Weights of a small mixture-of-experts language model, trained from scratch on English Wikipedia.
Experts: 80 experts in each of 5 layers, a softmax router.
Training: 466M tokens, 3706 steps.
Below are experts of layer 5 (counted from 0) of a mixture-of-experts language model. Rows are named router (the router's row for the expert), gate (a neuron's input weights, with its number), up (a neuron's input weights, with its number) and show model dimensions 384-511. Each number is 500 + 50 x the weight over its row's rms, rounded and kept within 0 to 999. Numbers have three digits each.
After each expert's rows: a language model's description of what the expert responds to; "mostly gets" lists some tokens that are sent to it at least half of the time. This comes from a sample of Wikipedia text that the model never trained on.

# expert 61
router:494410516473520459518510480560562442442467480523437537548575519537461522556568514443476544453457525497468459502522484480552501468455595484457533533532499474553487467467564485588468493513507490502440450412435479575543458476469496501628542505469564462455575501499604584479471610476476567499559505494501494433567484492364447507482554480472545478478562495501470462491404409668436500488544
gate0:496586473526430445523539489562594470498529461410444445503469465501502466409464562539498486547500478447507444507482503483503485445414516529565548506567522513514500491504521442462516499514472571478482468561620573484498467484382529442486528551587487476489481442520489498530631430528512493510450522479471521584594529504530457420486459490500458502482516384410510576625535498507466514403487
up0:468561604527430551482528533474560431473535480524472442528420508482480484465506429570450494516504507519575527422494495537489482463410513513518449539600491510522534502508531434571477532466499474465567507581516623544456546494435551486446558552613546533417551478553507487578354464529551518563431533455479523488563462509504432498530494430459531534463497577409420521607492473538532510495551
gate1:508412458479543549522517477540497500458486551489536474538487514446477519558501511491565558506427446419568480531516415493613478478573511474489489522472484459532444509465465471557404513476477468459518478556464487544418477504444442520511504388535582496504457548445463459551533511552484566575459425496487422473571376456517512661498573399430489540472463504547454575554514489477507539465447
up1:496528412503562485511451515479495591531418553487507498458486495514460503590482453632563537603471475416522557423499419511530399426497521521508414503530432446496480571486486578505486510510519462513418431567483541561468528516496397597529551458589584485481445603500497387510561482511520426472470493492485575470497449457474513585531607412479459576500543515470387517566408453562489451550499
It responds to: Clause boundaries and census prose. Commas and connectives like which, when, although ending clauses, strongest in US census demographic text, such as "For every 100 females, there were".
mostly gets: " Although", " households", " There", " census", "Because", "While"

# expert 11
router:535451562421508497456529476547571476415490428520458526570560507552432531492562540459444495478520572498400447504474513489513550444494503503531432451516528495615478510487517498546434512578502542396533418434463467505586432476432474508593524525524556543515548464473593528500547594457464528449609531512489528521582478452479446480451543491421561523418563460526608465447433445560543524492520
gate0:375595367540449450453507491472427455561490571466521504470500466412532506533516470505519443519546447415543513593486454434429349512512494456539595535502490606500518501467455526497502564504427532538530636599429480505505509501568532513476462487456557421557540520460493484444407491519496453476481477574588412435435497488520428559525479518571527548496477449551472617488493529507510523563464
up0:550526489533485485465472537504464571466528515348392560465425493515506506556479500506475550541554460502512426538487535461475519506442461470478544512509483472523497527500434496474475476471456452556444545393547469548531506487528483464489479530477508472518460444397471460501460426552528496495523511534418634539571416481491561527607531489538492483562464611498559489503429373552489494582540
gate1:517498439603531395525400463458517516588392501512509584530528581582544498567439582416473450488476480533600527545479484491549550529496487508550467531503463569477559494486497473494462573515498568459477479483601487531519446512516499503586493430355378463507471481529517533486648528534590494447520534538449451582473455547538489464508447594465471430423484473489454547513564510423572597437498
up1:420479581463522512535636515504484531497601506504485456529492508595491502462588521579500483524488551454448423583491425503507547540437577469476418538472486386583499473553580515565611518619529454489480449550490524499550481495509499493461472507580528501607459535518512473518459492520491526477488460567512530426473529530473397456478557623462509490522463407641511546434477510485471509563510
It responds to: Clause-ending punctuation. Commas, periods, closing quote-punctuation and conjunctions after a noun phrase or date that closes a clause, e.g. "Corporation," "in 2018," "and".
mostly gets: "\",", "\".", "),", ".\"", ",", "—"

# expert 4
router:509450572525529529523496505556526433512482420485447579549567489574424522441538448553490494496532602504484487556511533510440503435451527504505473451466538535571473569474512506532515505507468506431549468520556480558570460503508488506551532520560529522522622486486491514468542499385532517425552536493502463570586478431438454579468501481466566489449476491465497426448428531502417423445592
gate0:548501485537495520489445525469450479430516508513473586463514414492503532453437584515506421548523575535478522561507503490456487491534509517443410448576526500456515547438454511551475470493516502534423477481548473447530492505492454506532509466421531489612484517539503567496584555432553596376478468534353515638464489514515467479454460484526511457437519439444508459509546550451528458619568
up0:495485552486456469583472439479523476511447543529511516471479512531472506449388618442485484569521519609534497496513531437453559426502503541455422522542496481450532589481481512539488466478594480518415434460603496490524476486445440500563526525478510460570470457540558509555664556387520515376429463501416498577505512494501478449502508527507506395506522470465516557513570493481509519586505
gate1:559512641448458542425557497431522571537483499529455453525500542449477459445446471509495484485498384499511580537516572478442503478536516502544492460516473587503583479425460501464577492567467547526478333452464408486520494486470563477496517525564500506481508469405514531520465568432473593577480548525526547602524589527554451600478533350512502549487485501496515531488554514478562469471473
up1:527524511549474521461464460559487502537461538664509528426497462557496486496456532550563486528527520510489413430482432525489505488476518526536481569520538558508526484507524447456463504531553456520508530501532521484458508494554482502523528459501551497459491540565424423511516462506527468445529507454482464529374456460469451454532478536474553574485511498489477500497520510496481565425476
It responds to: Citation and ID numbers. Spaces, hyphens and digits inside bibliographic references and tables, especially ISBN strings, page ranges and catalogue numbers, e.g. 0-7434-9627-2.
mostly gets: " ISBN", "://", " (#"

# expert 13
router:441419506469443448461493471568581547403505354557474514519559497555447538445568520469489521480537598441442457548504478487469539359447463527595438468498559519512484505506502541590441462460519555442503440423457457530596462472486454496536544519520586525509579427430565521509497517459432462503615493532462532549586500454457501538501472506401596497394482513555556431438448480597482535501538
gate0:484561503545495456476486484464468493467492460420488530456520474508492476445444518549416439517523459578499493506512457528507554545553486468471535559540543473457424439578484488413501554557512547509478567542474494544449491489510583453443504546357492552488480563558506511406529530537532510533515499490603516567422450469503489562518498429526471500460474529540554532502467526469533437535477
up0:538526604523533341432534517493523429482475452450533526500537477461515507524492546426481518554491468441585521582486548501537521555485514538508527362515554532429504539500471483504480571474531569446415558563514602418450497509434569448462480447464468542434459494518487511512450480481460472537474474490572484413475568524443479507487493535453446543482474548511437525460504478523421564463447
gate1:485503489472525590489385485461533407473501623362528394438554493460498485447552467669488537449501520515476557495513498506559523612475461498459530616529456488576472497455598459476506547498438495506445461462472532468531522487520619543573510536472512478356496560425549543443479499558528540435387479472559450519484496525502393500541538462519540552588535531460542563508496499416577520517493
up1:486543462500524507507453528568545403459481478435490470436475523510489496512481519522472507523475600581578499467490385508522578564530449501522524496523451476525496466519469527505454516393384475514442496475554513513485520514481452515519500453487448460451480517445529521492494469500550550548457483475462437586340474493509405350539444533467589559543483494514559586517550537506602538463569
It responds to: List continuation tokens. Plural endings, commas, "and", "including" and "include" in lists of examples, such as venues, subjects such as, rebel songs, including.
mostly gets: " include", " including", " includes", " programs", "including", " especially"

# expert 36
router:492442572496443465584494443585536447445420433483554535555590483497401519516552498493513456487513584430457430504511571464508543486454510506513461455524560563528510553511526524574442508542499498484477433449413493585581445490462449488592565519536591519499631443464543486515534575421453503453567567490446527466548505418370461542425529511463484476496520470487501487429490461528475427484596
gate0:468497507533518432510539549477532482522446507448470491526415502499491541565490453586617416486432494436474559500516497521447549565453496508509479508422493602466477492552551517519556549555490513495512504372497529561522461493540527504549490616436501516463511497460517416576466536432523532482434517513568484479463509542485567515542473588558443471587483517616477381442540505487458541518522
up0:395515572517491417471527516412477496499465519377520488499466503434486521521537362663573428611442505462454546435484515522539494612448524547442477478466490556504432527548544532525487531475449486494549504383508527558477485488484674501485560563476540503405552442424503452556521480523532457514416493548523558577495557494511546514534504567516494563519452613614446386445534519553426469551505
gate1:439463488536494467477470423466436518529514500535548399512517548468501491555473480503463510460569469455470489546492594462518530540425506484404518459539522471492502542468594526447475469569360459478488498577603666532454503487454409520527521503511523445587598503457476519523532543458465482604427540589522540422430530500502485434496423494481481420527440493417524507457528560510563420533588
up1:478589510396486492542533574519488537526437630476535562544473517553495538539524466463591442576429528559434509502485490536531402406561508565574491517466487490502489495507398544476490529423557494471473521443371465440531529488580577501506468571525512476449432461558492447471492484532509492454593553419418467539612494458510576491469562498486562498500485539565517515514477498495449514460440
It responds to: Places and postal codes. US states, countries, counties and townships after a comma, final ZIP code digits, town name endings, and century.
mostly gets: " NY", " Pennsylvania", "Nigeria", " Township", " Connecticut", " California"

# expert 50
router:482369480446514506525479494526574497481457503500524519554524489555474548510511552436541506503523507459374479574502645414396585482541520516519415506476519570530480604504560524543475553479509508464526400461536468518577435515501553514521488581528515518500569499496553525482421610406431530514558479540461431567513542524423469522434501465434505478385458463427509399518409553520443451481515
gate0:540441525571510458401439492481506426505506520469431559495525467465495537402475467506594585540490482438588453496520472508431434483508546484576565490474486526491515500569423419511463541465519525513473472512460521484516507492496469488583443521596565477600532539522507505482377467449457486463513424505556602584409514452487480580524506490530506473510532422489464565481505516563464419400487
up0:494494595520540473490546433501515454549562514521570589581437504418509535496397501591564523574461526470559527513486566571502449462419527501480584568575495476457478530586484453547510524447551521490587501500457461591500496489470461514597497500522548508438505471493538455500401517609501484602432528501449467534542556512509481484467462545516507535466478501541576485497552503528472449464493
gate1:472483478503432508509472464443494424624520490472527520502484590553486455372482491513510577496473367536453515532506578533484444487463470493571509472460464372538498530448490517495591439571513414448506424569547574503513451510413499490559498503548497477532453487466539537474515505439456497462470550502605488495605433519487454543466506447467521471552472525414516527466489530464546549464451
up1:391493440450555531509474555589478591448416548499438508520600430506537534393535532472484481483549545500568513540489470527564492498503514496529518551532448494530455486531551494501470466513486502556495558453501432426459574492559477475419477333430463565508495508429532461550452463517491516519574466450535480498458520486500452489449524475429561547542465434512533515497482525506438453575434
It responds to: Numbers inside measurements. Spaces, parentheses, decimal points, commas and signs inside numeric values and unit conversions, e.g. 1,256 m (4,121 ft), (−, ×.
mostly gets: " −", " (−", "^{(", " +", "′", "€"

# expert 49
router:500405491522488484529474453571553336464453456574520569562562489471453500477567482467465550411540608535450394532480556447449551504437497435542464488523612507538469569508537479548426496482517532464548385567422504464482416478452503446533627555470546470622517448426559527457486514420447544499521496561462434548503496490453540482465484437389522461467538498462505467457418497558447524508530
gate0:419436579519484568569587505524482497578482490392459469510488505574553488529438445432543449527489527463424565450510652441484469549486574471537419553540497529482460502504417481524485496591470501491539476505449519550476479520503375536472500554476503523497469464511517578465480441544517476584515473470494468534441496515487438575535519469454480497514534497552538455480506491427463445470542
up0:594572511509554553462504454457521550483541566551472513467438564575490498533464476553478480521490391500548526533494570465434478596479524444380575496518473547512507469506564555459539499464475527535475515462412484468490533505519625513419458550428441555589469550569478415475479503431460524456438574486542521585442514510539456621511562419432510525487470626438568609489552536475405568461387
gate1:472553431519461498504450480459475528461523564608385514500539459518462474567511525492498510502497631547486444549502482498480480443483501511527470486539491493550468560484555588417415422626450511471469476376402514609532494495548564449472501602477557525490519481548487539547599456452542464444430549463576516588443533515472517419445500405571476412520575503443578525504529507523482474471542
up1:441596419517512374480585504507503535443482479584374503538547423493513476573497494535526427552536542539489466537507499474528488468454516486480536506427469559498478514515543553447415539553515459463422468586353444487531509485470495507449492449446572616462497486447450453427466473410500439380529521527497487524520561516510502324527507520545498476408531483479522430485481531459465588539496
It responds to: Articles before descriptions. Articles and determiners opening a noun phrase after "is", "was" or "as", often with superlatives, such as the youngest, a prominent, an immigrant.
mostly gets: " an", " a", " largest", " moved", " oldest", " prominent"

# expert 15
router:503393511475473463542464492574599408391475450537565554546585514490505508475580497490498511421530608562420487530515493493461510467480592432542457455518528533550400500490483543573454526488533494467532415511542545485546457472517503434547551515463580497560519512429538559441477569430448504515619464518511458481516493482479484465472518524362513570371518527513535471474410482542514559527509
gate0:471521568538496578476453499552498524453522495613575467506498458473513501557520434443460506464436439513525522422502563454525541566445494482463421515435509492428517549594438487441381520582503499529517544347503526494471485519467542502458538573423481508572481545528490441474608375459534532519546485480530573569452432527502511418560553345575554550454490472449536500489516524519483562512480
up0:563547523444463468481443474523476565574415481502474517506529479482490474485484416540506521557534498478629495449483514461597523551492449476481457495485490406513493467456509550425484479492485561565532548493518565521451469495530429499506519570469457415503421456438512482498595464535552555495556436489434435520544409512483556466557501555487526453474512405543549487419476523570550590454495
gate1:448474611543575481586510510568513442608452504555454477493531458547518509520488478529416521570573428479473431505498323544547442520542530500532467505478490490548417502548501478485517430553509585468442466438441569474450459507557449562504503559534546484556504491396455546517494538465577503487476536486386563424514460505523525508516586522619541501550590408494427530450562537476478484550505
up1:555542449465482575493489479530448520510420544514535520469552489423493492583529494443546397450489410494545480571513536490534470566455436484420476481504523518466494494438550559553456617466532477540471532466476478354555493486493568536500483550464512574592478440450528462473636505504531443459557489500607401480476447518484364523493485527553485548510566564500495492529438517497443539393550
It responds to: Determiners before nouns. Determiners and possessives opening a noun phrase, mostly the, also his, their, its, this, often after of, for or sentence-initially.
mostly gets: " this", " their", " its", " his", " the", " her"

# expert 48
router:544415476503395470575526454571580504408440488539563550599537499520417543502535448481519465512564581472423460475520544423403513437519519534500470541516547552521432612505559494542479564484491499490453433478509497503556503517484466489502630547509581482532578455489516499487422558439474508466614561477428503493453475537378494513447485543417479439489475448543523377484444509471386442465496
gate0:553471489527559489541460539500450534410548521337446533485475475545434454489538469475461559550532454540488511477513485480468642437507572566510499464337455468518475586458464476462469464547543547493487509484554497621533556514532474452564505510431490525467507573485506495543483466489515555484439510513515524467400435480500482474521465435514441515589439576485490400539494486493413505405444
up0:566561476523532450472474556563491531446589546443499458481482450461475517470499448524492528571512474548554524571511477484450600454455548596614461350487473441544518619503508529513466504404621565485545560440562564630507537512536514458538490555462515518479505477498424524504508533494487508480533516530503567464477441517513449469507489479471443569542426569600520486611514400542471524387480
gate1:523501427522535492568574421503448552533543511471384509481536455493510527562502503472503537518520526491560508424504524470479588518475593475523503563383472494489518518471570489590524625512520450573423512497494430528551475511467601425505553456512519460476476552538538493467512571524532495384460539488509376304498423510464400543509527551472523426489488412490494387451489392563534440465453
up1:558515489431535510477483523451481544480479565458597501569532583663465494545462391490562459477496428488514493519514475552507491470484480508544456464535486427508490519520431469439434431554461533504524518486502527542452557511549573647537560512379495528611522500452466419537502483516485545574417490472513604451554534514532613487485495531511524557476527552501540630488441577494455479545504
It responds to: Ages, years, scores. Digits in parenthesised ages, birth years, game scores and appearance counts, plus Japanese and Arabic script characters.
mostly gets: "ン", "Gls", "ب", "DST", "Japanese", "ー"

# expert 55
router:494433431422474520509478501624539486425484474499558515603606550498449542563591512496530438450530569509425478500552544423478505471449475511520420458490548507604530504509543497616452550524493506451465430464437464436553381457469527482519526530470507555502582402510540541479529606359471515469553461510514495425501497429469555494489547458456563418398571466458539492468481440566477446540550
gate0:541473516508586495501472537541527569420437475594449489452471573463508475581449412491546473378520601629529460456516517479492532514481484538493497431474480506503505540473512478451467493605555446580535556463486494636483517491457595505559468534518565536523522553365575576512444507458501466583443428496391409485419504483536612494430522502493578428562464544497495443528545500576499472460497
up0:557580452484545508517461517415451466554467506499436576505498512484472427460467476514499495473549477578458515455487537491552543524526505482423488474510458498547502468464437453508502495538484477551510504449553437584524514497512495502447511488545560528504475533422568524464385531431433470551555480528543451516450457467534626507505501564497505491609462491469543529467542473514570592448507
gate1:542527515512494379496384510554494389447507496501621474550501580457517545563500503617449556439527409522481541526488475469487423496458452541566559417411531505511470450433483469490533476522516518434488476563523415582467449513539510467460549399541427433528482520450487585475537495622483482542524424494480454614467546433487498400455530445521495440500488500550435507518498503430464519446456
up1:587492528509480508514509511484452645470521399493480525452549354505467528504500462457527516543420579537494533486495567491487641463542582492548463523516507493557513521537533453461496535436483519572587577411475534548536582512550464541471493571568568533467553509564476453521473460374551532469503599491504563563597521505494436536521449471477428557556346550496493430487479492536531494509494
It responds to: Western name fragments. Pieces inside European and Latin American first names and surnames, often accented, in rosters and credits, such as Ezekiel, Agnieszka, Robbie, Andrea.
mostly gets: " Andrea", "ó", "â", "lé", "è", " Chris"

# expert 10
router:539440484469475536434553413544540429461428463450430515565554437503460538579527454430513523488515555452483451521499590483520540457468493442526493553517539421573509570423493541557449468415427544456451457517455460476553435487476437514527546568466543444502567465445533585488487542445454571474538535545470402569568579537452466541558495548477507486478581643513527432517452562516500544482526
gate0:537438596484532535561443507472492417468465473536562552527491544431544432499482443495459544502502522484413407601510466485424462614494571407467530574447450506645542555505519441549424393505455472488606434416542468414487393513492418454489619517540478465363458552453476506528500538490438586423568463477430510563536499503507499448553444502461520418515471540433526519603501523597589471390531
up0:529513388458477489513528466479538520515526397452403505495530518469544494475508450470427521458504555503579527465508445487604483488589537461359482555459516538493467507570513533489495454488486544468510525554441485575525519521527588442489553399494531544458543475557434542548524500523462550515543457516579476465506495471500477589489517434524465414539461454567559495485489455498456469552523
gate1:515478467579548539402417461487512453431501407580491566473490450452507483516520561487532563506467486445531516495514468538529531461481430438547454511587498527470499633515514437484527470429607559465537553480596523480551443512506523487434455510500606475516552504511426506445591522500480638455499495499546449425650445511496454475479479435491514493470572518526473524500485509492494377466574
up1:455467458493486595432492494442517467501435475426426605486561495471530507483494552395510492513429472449502480491519533510543448449525501558567458476541462489497476547532566438406505493515625457486453434453518490493600474515470405497410527428494493498465485563538494450451568521575458589509495438583462490364481530481454541535476455514535497484500589496492457431438516531456589451576426
It responds to: Name word pieces. Word pieces completing personal names and occupation nouns, often species authorities and historical figures, e.g. Rüppell, Moore, Kenworthy, historian, beetle.
mostly gets: " beetle", " historian", " painter", " William", " chemist", " poet"

# expert 32
router:440465529486420551470522437549598525443435481447500472643595464464463581492534490522467481469451559522421435555553604462484543491473557549545521497477531564539442475535525506581469502494457554391472419475446469512535470439511517463551567583541544454520552454435622522473488511379422543462609542461499488509577496469421521548471489486478523434450465440513592455428460516549508507431624
gate0:523543544576404532514597491530495513497529508482549554546522508467495499527467496499533443460479553469543559567521414493537592435536447530498430515472490553513543490492541462492554373546535533522466528507451495435440542500436496498498528454547446496585444460379451484556537570540537590378437545456589558522551473511492602499464466563611461548484483426519460571444417601461485421485519
up0:530476565523528532481609499501516479541529486594456553490476523500502510522472510396560544489539487476492576439493581446491512381531550503558513497510502592451596529515522481469574550429473567547506550556492460512459487519544565488479468378450495466445513544493498493459407478451526518509566530465566470549527531482449554470445367595537561484587448450509477627508466493591429513522538
gate1:612453532499504533614515541494502630497559499567560425494539516514493520428481436417501562559552573549571494489506466477552437453538505472485495486486538497498435537457539485528521498596480482546523406469464530477486519508460555513444588403583557506500402477531503509535533545476499535576435446483394501478550467499489580451469490372498454464510414566347542475497453484525482468544419
up1:473496419486525453621501436508587486457451467458470477543518461532481427550500510476522455470461505479531508505508485446403462514496479426489506534498556520487523490585471555468494550442534528437401561487468563472505469483411584536448493521376526609388475443434533442604496498607528412410525552463505598551444551528492378497476644457533580587383504392553493590552471521528502512486460
It responds to: Capital initial letters. Single capital letters or short capital pieces starting a split proper noun or acronym, often in tables: S-wedish, P-FL, St, SRC.
mostly gets: " S", " O", " St", " E", " Qu", " Dr"

# expert 14
router:523391452469504471473441431527576395485339464550523549565597481568520519450659533490573487485484522547447407514504536473421522485508470512548535470436545464500522570514519527571507527473433519463497457473552479556526408487477449435529536477531561507508562435492517519515512534404440549454563484518533448591556543475446583526506541527422471463429541506477527408495409500508453507486539
gate0:517491574504442581483507466513495472529501536495321564448449490449521503540540536461447478537440462480581473533512486513532625439514446442408560438550534408483496458470461481507478482530544573460386499441488507490572460515438387466547469494557540554608473555481472562485586461535517603503375493513432507461540563495471489495469521498514472474475520613397489482422470416525514566475521
up0:472503473456489433494476477497552519445538490432532500579459579501463490494489510459341526482493560558487422483503551546505442517533587497561536531479473472546575536518486493518623545414424530540498496607505601515408538508513494547474510500530534473364467548541498507546412556568477442600526542503524448435566451480483359482515510503542497490486524441523479518566490456524579384557436
gate1:496449530493537519520508507524494471487519415542511675459451422528489501527489547468408527502452564487511573512503489454515516452477558502547506561398481602439514502432449511521470467453545416524449501436441528496502493517446360502446535462529494533420523545495497554530472473546542493447435557531568445469439476484504563522576525557488572585460526490514515519390513502465559512486536
up1:542463471540517477515506514479518400542442452562471527498473615423464474440543487548518458530430383449517521481494575530418523564517450501396510454559497515544479520529517499516550435432487540573523478544528537452566482487532519595472477430498467389554534480490479418450454479500501477529450495505441493472558482484471430574492422549530532469485451567496514420436533485394477462537472
It responds to: Line breaks and headings. Line breaks ending list items, infobox lines and paragraphs, plus == heading markers, ordinal suffixes (th, nd, rd) and ISBN.
mostly gets: " ==", " ===", "\n"

# expert 35
router:444442436453455553485512461531550488434364466440541514604570543496468515490555480563544479470528530532446424483504565510501513475457593548572511479448508523608478501524461471598488568522493515357494471497483494453537451524509528477562583584552568455566555446416585523508527543379410515475573513499472526538567465502425559552493510491463485484443463460551534441502455488560468519451551
gate0:601492544482478556520452461428476504456486533486566516469562577560503530444482503474510406539496445416530505567517713453569531502548544518516513537530452554537476540477486464480563508495460506519594480468625440479569483480516542480506502536524510494424504450489437533488489459512503522539538464547419538429581440499524540464489553502523427454444454547514437547465513475430458414462565
up0:469485500496430535490458463536535507555383426435461464556481466443504534490494493486454502590492539567497513484507470474431419437580641553470495529448501453487407466487553481483442454522423500463417462548421489577446484515508519479512559458510518503577526528455496483504375550511492409458494470538535490536380502485472437476433479621520549546579516534394490444513502529485520595552546
gate1:459504556546543552502499490542426426527514499596441458484478484402454514546471469500546464467452473498502578567482504455529412497550430561544502446466496580557511413535486537512507476589410449424549494467494533443552504521481399403441456490589495570572497514540441445557557515604534467526554498519493523520577474459524573483526590483575527534440477454606506521534538470511504464491489
up1:535428476496485471427595487480498589478519407365523444496580494510450529506518546521500461529517543507420473536522485492553568475432547421524449515530489518366586536487477446499484563499529517584516533459475400507519537512495598482497459476473428450486515538447473395524459492496510486484465452547584447479508440472518449475451481414513557479422514400632551472528493454535630568441481
It responds to: Title-initial capital pieces. First capitalized piece of titles and names in lists and tables, such as Sa(iling), O(ur), Mad Max, Na(mah).
mostly gets: " Mr", " Sa", " Mad", " Tak", " Thi", " Jon"

# expert 52
router:482441532469429502574463448598554504396377460507546459565606503492434589533503505481464526452512523478420409519537486442469585460506449488552503522517576495561492561529484464573423485492490471366549455431442533510557410475453437471581564583513588414536577455391541505523555590427431525527550525503445527545528501431408536496453506501453515493458495433515560431476505483537512423471535
gate0:403544506526496499518468530512467583543479461495428503544624559436484513506462498547514507461464457450508514457510536518561662482441463539454502504548486509485535489511635531517518436535478453474521552482465485491476516484471600443562455469534473516497459544497475547527651580504496478475488549510530530456478509512563567396448499515578546505492494460470504468539453453555556556543539
up0:586474497541445495513421529508536474549501557471504566445490498521501540615495527516526467455500493465498531513511607499577590496463466484481579559557544460539430441448431479489472534496417515459507565547563461442497521512494411499463508648494404571539505506505435450471570507536482443488516483580457578498502488491517508491528543501456500474509441534593462477558546493554454550409639
gate1:509549466500521522411587447511532474517533458508556491468469471529522496451557478556478529571460557572479529490486454434531426610512472528496474557491415409525440415457459507520473532534546524442576519447546517464496510477508605455467461474508514537461446483587475467484474525469500498439480480478578428593447557505525492456510532408554481482472524427479498510478483427555503673476438
up1:529502482574516501551493437562529451468507550574482451486583439511460494559507491517460503401579478439500481529490643451627530464537436416419477545456557575458514556548541560466441448497516442531452544648513533498489518515497585478465530464478432483477521537461489534552448563402510446509480507545445486532586476431493492601544506523413537461422537476530494489543521511507510532534501
It responds to: Compass place names. Directional words and place-name pieces in geographic names, e.g. South Australia, North Yorkshire, South East Asia, plus commas between places.
mostly gets: " North", " South", " East", " Cape", " Northern", "North"

# expert 57
router:438469520485423466520467485565568492443447438461534518601564545495486578565602519516551460490477542514455467538505503456488457489471473498603443510498541489621503475471490502628468563561487481408480473468435422462536408474455493511501621560512509484531597438388552514522526607425433544466569472535484462518469514471438523556522519544453549497440523433493498454470483491501479464536595
gate0:429541586491488469495451594511502594461500451510584413481512549481504479609471530448540540562523449542504512477518476490471552533486416534537474521485550486509425410505502539551490481483573489500471569557515601536518541498457530561494502529526462407429466538539418485426405394552487522510474470506495440550579597476492495572453468602545501505573583469490483451550541501462548538453443
up0:341455520423500464514459506443455536545516512480607517479550562521516502583453552535577563464485422536494500420508477582466450517427493600521436453520457401546475469399497453534522472503537477484461553616523510539532443517485587513490504583495466474487520443534476493495446499620508581436458492477439568492636540518477514451507445496567529420606495531445468445570544474440568494418512
gate1:531511485480450532537589493491462520623570542478607478550550581503527489448550504400560509581525514604504538542487518434515513526532425420499545511531462539554474492488478467529480385528622528441568560493549337428515514514524555521504522400535505428520519500550548456430505417577445431450599453516519413520522438474477549499471564558444532470409559424465548612447521408491492490534434
up1:590512538495505565493630479510517490572540538519550432502527576501533496476565492425567571595523477616449501481511453459554450540544453443557495498518540628517458387546482461549509482560576529427526622442507365381501528490529492485526570408451517453603485476641565531467526494507470490500532510522514435482483441476459564486485506556462521447447532429491538582457433368488578539530432
It responds to: Given names and initials. Common male first names (William, David, John) and the period after a name initial, such as J. R. R. Tolkien or W. E.
mostly gets: " William", " David", " Chris", " Michael", " John", " Mike"

# expert 17
router:527411563513497553494455500540601455442471366554549612551527449521430523432553495430422546474440566514491491489498496510474552456460476504468453473564603554490478558573479526516448491464508567488467460440513547562579471451434533439545537533519519516519578477529589571505480569432472527507554466534522486515490562471361482542462438518465596506469508549481466498470456410558454485493544
gate0:492519549509539649400556582486526422515454481466574545534478485459526493537512530503486483525496488509535502529491372504462504493601456575504494436602539534465511399461524541468556516459533592518496475523549483450527520508501539446593436541515476532496508429580528521490527546396504479493562489381435612473477445448553645523442499392530512442482502524509449594480554491502465569401450
up0:437486413484509609513406544456475537454479469427564524576449538473557490428491500434497447483540455473500508582518451492471412535517565519520514438488536546490492433478489519395463457460604547575467486495542489406567475499501536562476493484523519542488448533496500611537485473467458553494538472487506503573470477506490526491532572487476588467415449542447519552516497454522507421526496
gate1:543596469428488544466504544392516540455470474473502562500574474621505556403462542493522543536606503465490514350489515511501566543454609563511515488583568510436533543472563588516536435461581618472582509503548417358481484523554622473480534553514518483489465540375369496549472541491473568489498473447514498506452556496505517529486524566517501500511520416434425476492518469515487486443555
up1:551491399525483542609522492453470492495539404334463469572470521517501477522483582514526423529531493559508481547514478527561614436520469577476529484530520494526555538435528422487467434487444479542533437572538478411484474481486613459509511516474519474435548540469486629481519530518432556549512472549466425460465507480524582377498527414487503564449479427409516505537483470529380487455443
It responds to: Section headings and table markup. Header words, = and == markers, table separators and line breaks in Wikipedia section titles and tables, such as "awards", "results", "|---|---|".
mostly gets: " ==", " ===", "---|---|---|---|", " =", "|---|---|", "|---|---|---|"

# expert 41
router:498460432444452424510543417533543476448457454454506497561619504483435524528573475478510497497471599511432435401489479455504530448518519530543422436524591461551490491540551559578437512537462461428518382438430526493534421454520552495545525504548506541500572490485555522452547488440470471493560493517554489484503531454418453558422543493482545450459554548447567485469457541546450460456573
gate0:489474499571545492507538592477499488456530522477485653501437564534514434449465499409460511451510461436481488444510509523590506502521463458493452522571497491478508468502462521411495532557567483516567466556517567515495497489514427487536389501541520472477512522541599505500645434499489469561427486453589483446554554514510594523521517476566522500491551495441475608491576501495494531495501
up0:576487436477497576463576541562547522543465485410532469466456559497523486508432473487527519434424615487487548452512618465504514535572571482449551566488449516528460524517508525451516498577533448516483427578502493477526472513488588470518461497509560501562444509471586447455505471526518448425472541433495514395517457501480498503455537570506557468528489472440516458441561521477501526550480
gate1:500511512483466552553444451552482482500473492483411470466586499440485530411509454375458577482495565547408566499484538495473585466438468533478575561475494494466457535500507533466566478523504511550530451587446530511490480490522491447549422532502444488448458595549528503501549446570513453533445556469451494453483581475497426453498513520524522429550510533539502479460531538545453432528570
up1:393434416559552477553574528520517502466564447569529507516518515526511538473478551576466507411477446483544461414486474514460548577502554456454462455511511431481517556429518479503544544372495529541481505550528536571526490483525410441506464468529501460548547475379549506523466526565473548473513493532449563461455510514507592600546387534535543548476466452511498454458513426480524521541445
It responds to: Early word fragments. Short second or inner pieces of words right after an initial capital or piece, e.g. P-la-ces, E-le-ctoral, De-no-mination, s-na-kes.
mostly gets: "eti", "&", "ym", "cre", "tro", "phe"

# expert 0
router:458461482515488438513524474579578387480478436519576502579582481514493547465575531473525501428541611492463451541494481473483572476505513537523478493490587480565455512500496503592476495472500500469492404558500529486547445463452487476540530538419544512562523505398547599496476551446384478540579524553470412526551470519456491462507491539303565513421518580497518371478400464562470548456524
gate0:455591417534493468491496450571521487472589493556464576462518475486454482470564489554518491469482589493487440412486512504506418568425457540438525429479498473490531514514511471456522485527491522541548459496505495473469599511541452508441583537493476435455539478504495512559409440556504559491523422499464522466551504450497458492483470484545563467509474475409508371542533476600438434495427
up0:414589501513524511514487556567506450424584449534492568504519562587494474330564502569528462442552512468469484388521386528488444549470509510524474412426443562545509484486496535464499497504487514491519504599529410540511544517532531497432563541494509488540512479517489557534415428503539540492518436515420525415577467440549393471530488478564566452531461472555551412524505522528504537578496
gate1:487486480524430419431493429492479595492454556432578432490467484494552486492500537393541549501475448422495520448509529468508530444484522462477587554514521452548674499586584499598441533538453483477490406381568560401543480486529556497526457542543469541501429482495452527506504489563493548468446471473504448525522498488498436541499550512484545438495409388444480528480603512454510538473555
up1:390443597495493393489544363490491521546458466441544445453614529496502457598505580554490576485458517427431511412515489501497571479609421523487464464552500557496535495519490476524452493509580435487357491421494587494547470477484433494557492493522437466501545530517523459506493527480483459491487460459511533418568479524521526497531462427520480547486516359394535579450543524483469542402560
It responds to: Determiners after action verbs. Articles and possessives (the, their, its, his, a) right after verbs like improve, reduce, increase, provide, especially in expository prose.
mostly gets: " These", " provide", "whose", " their", " improve", " its"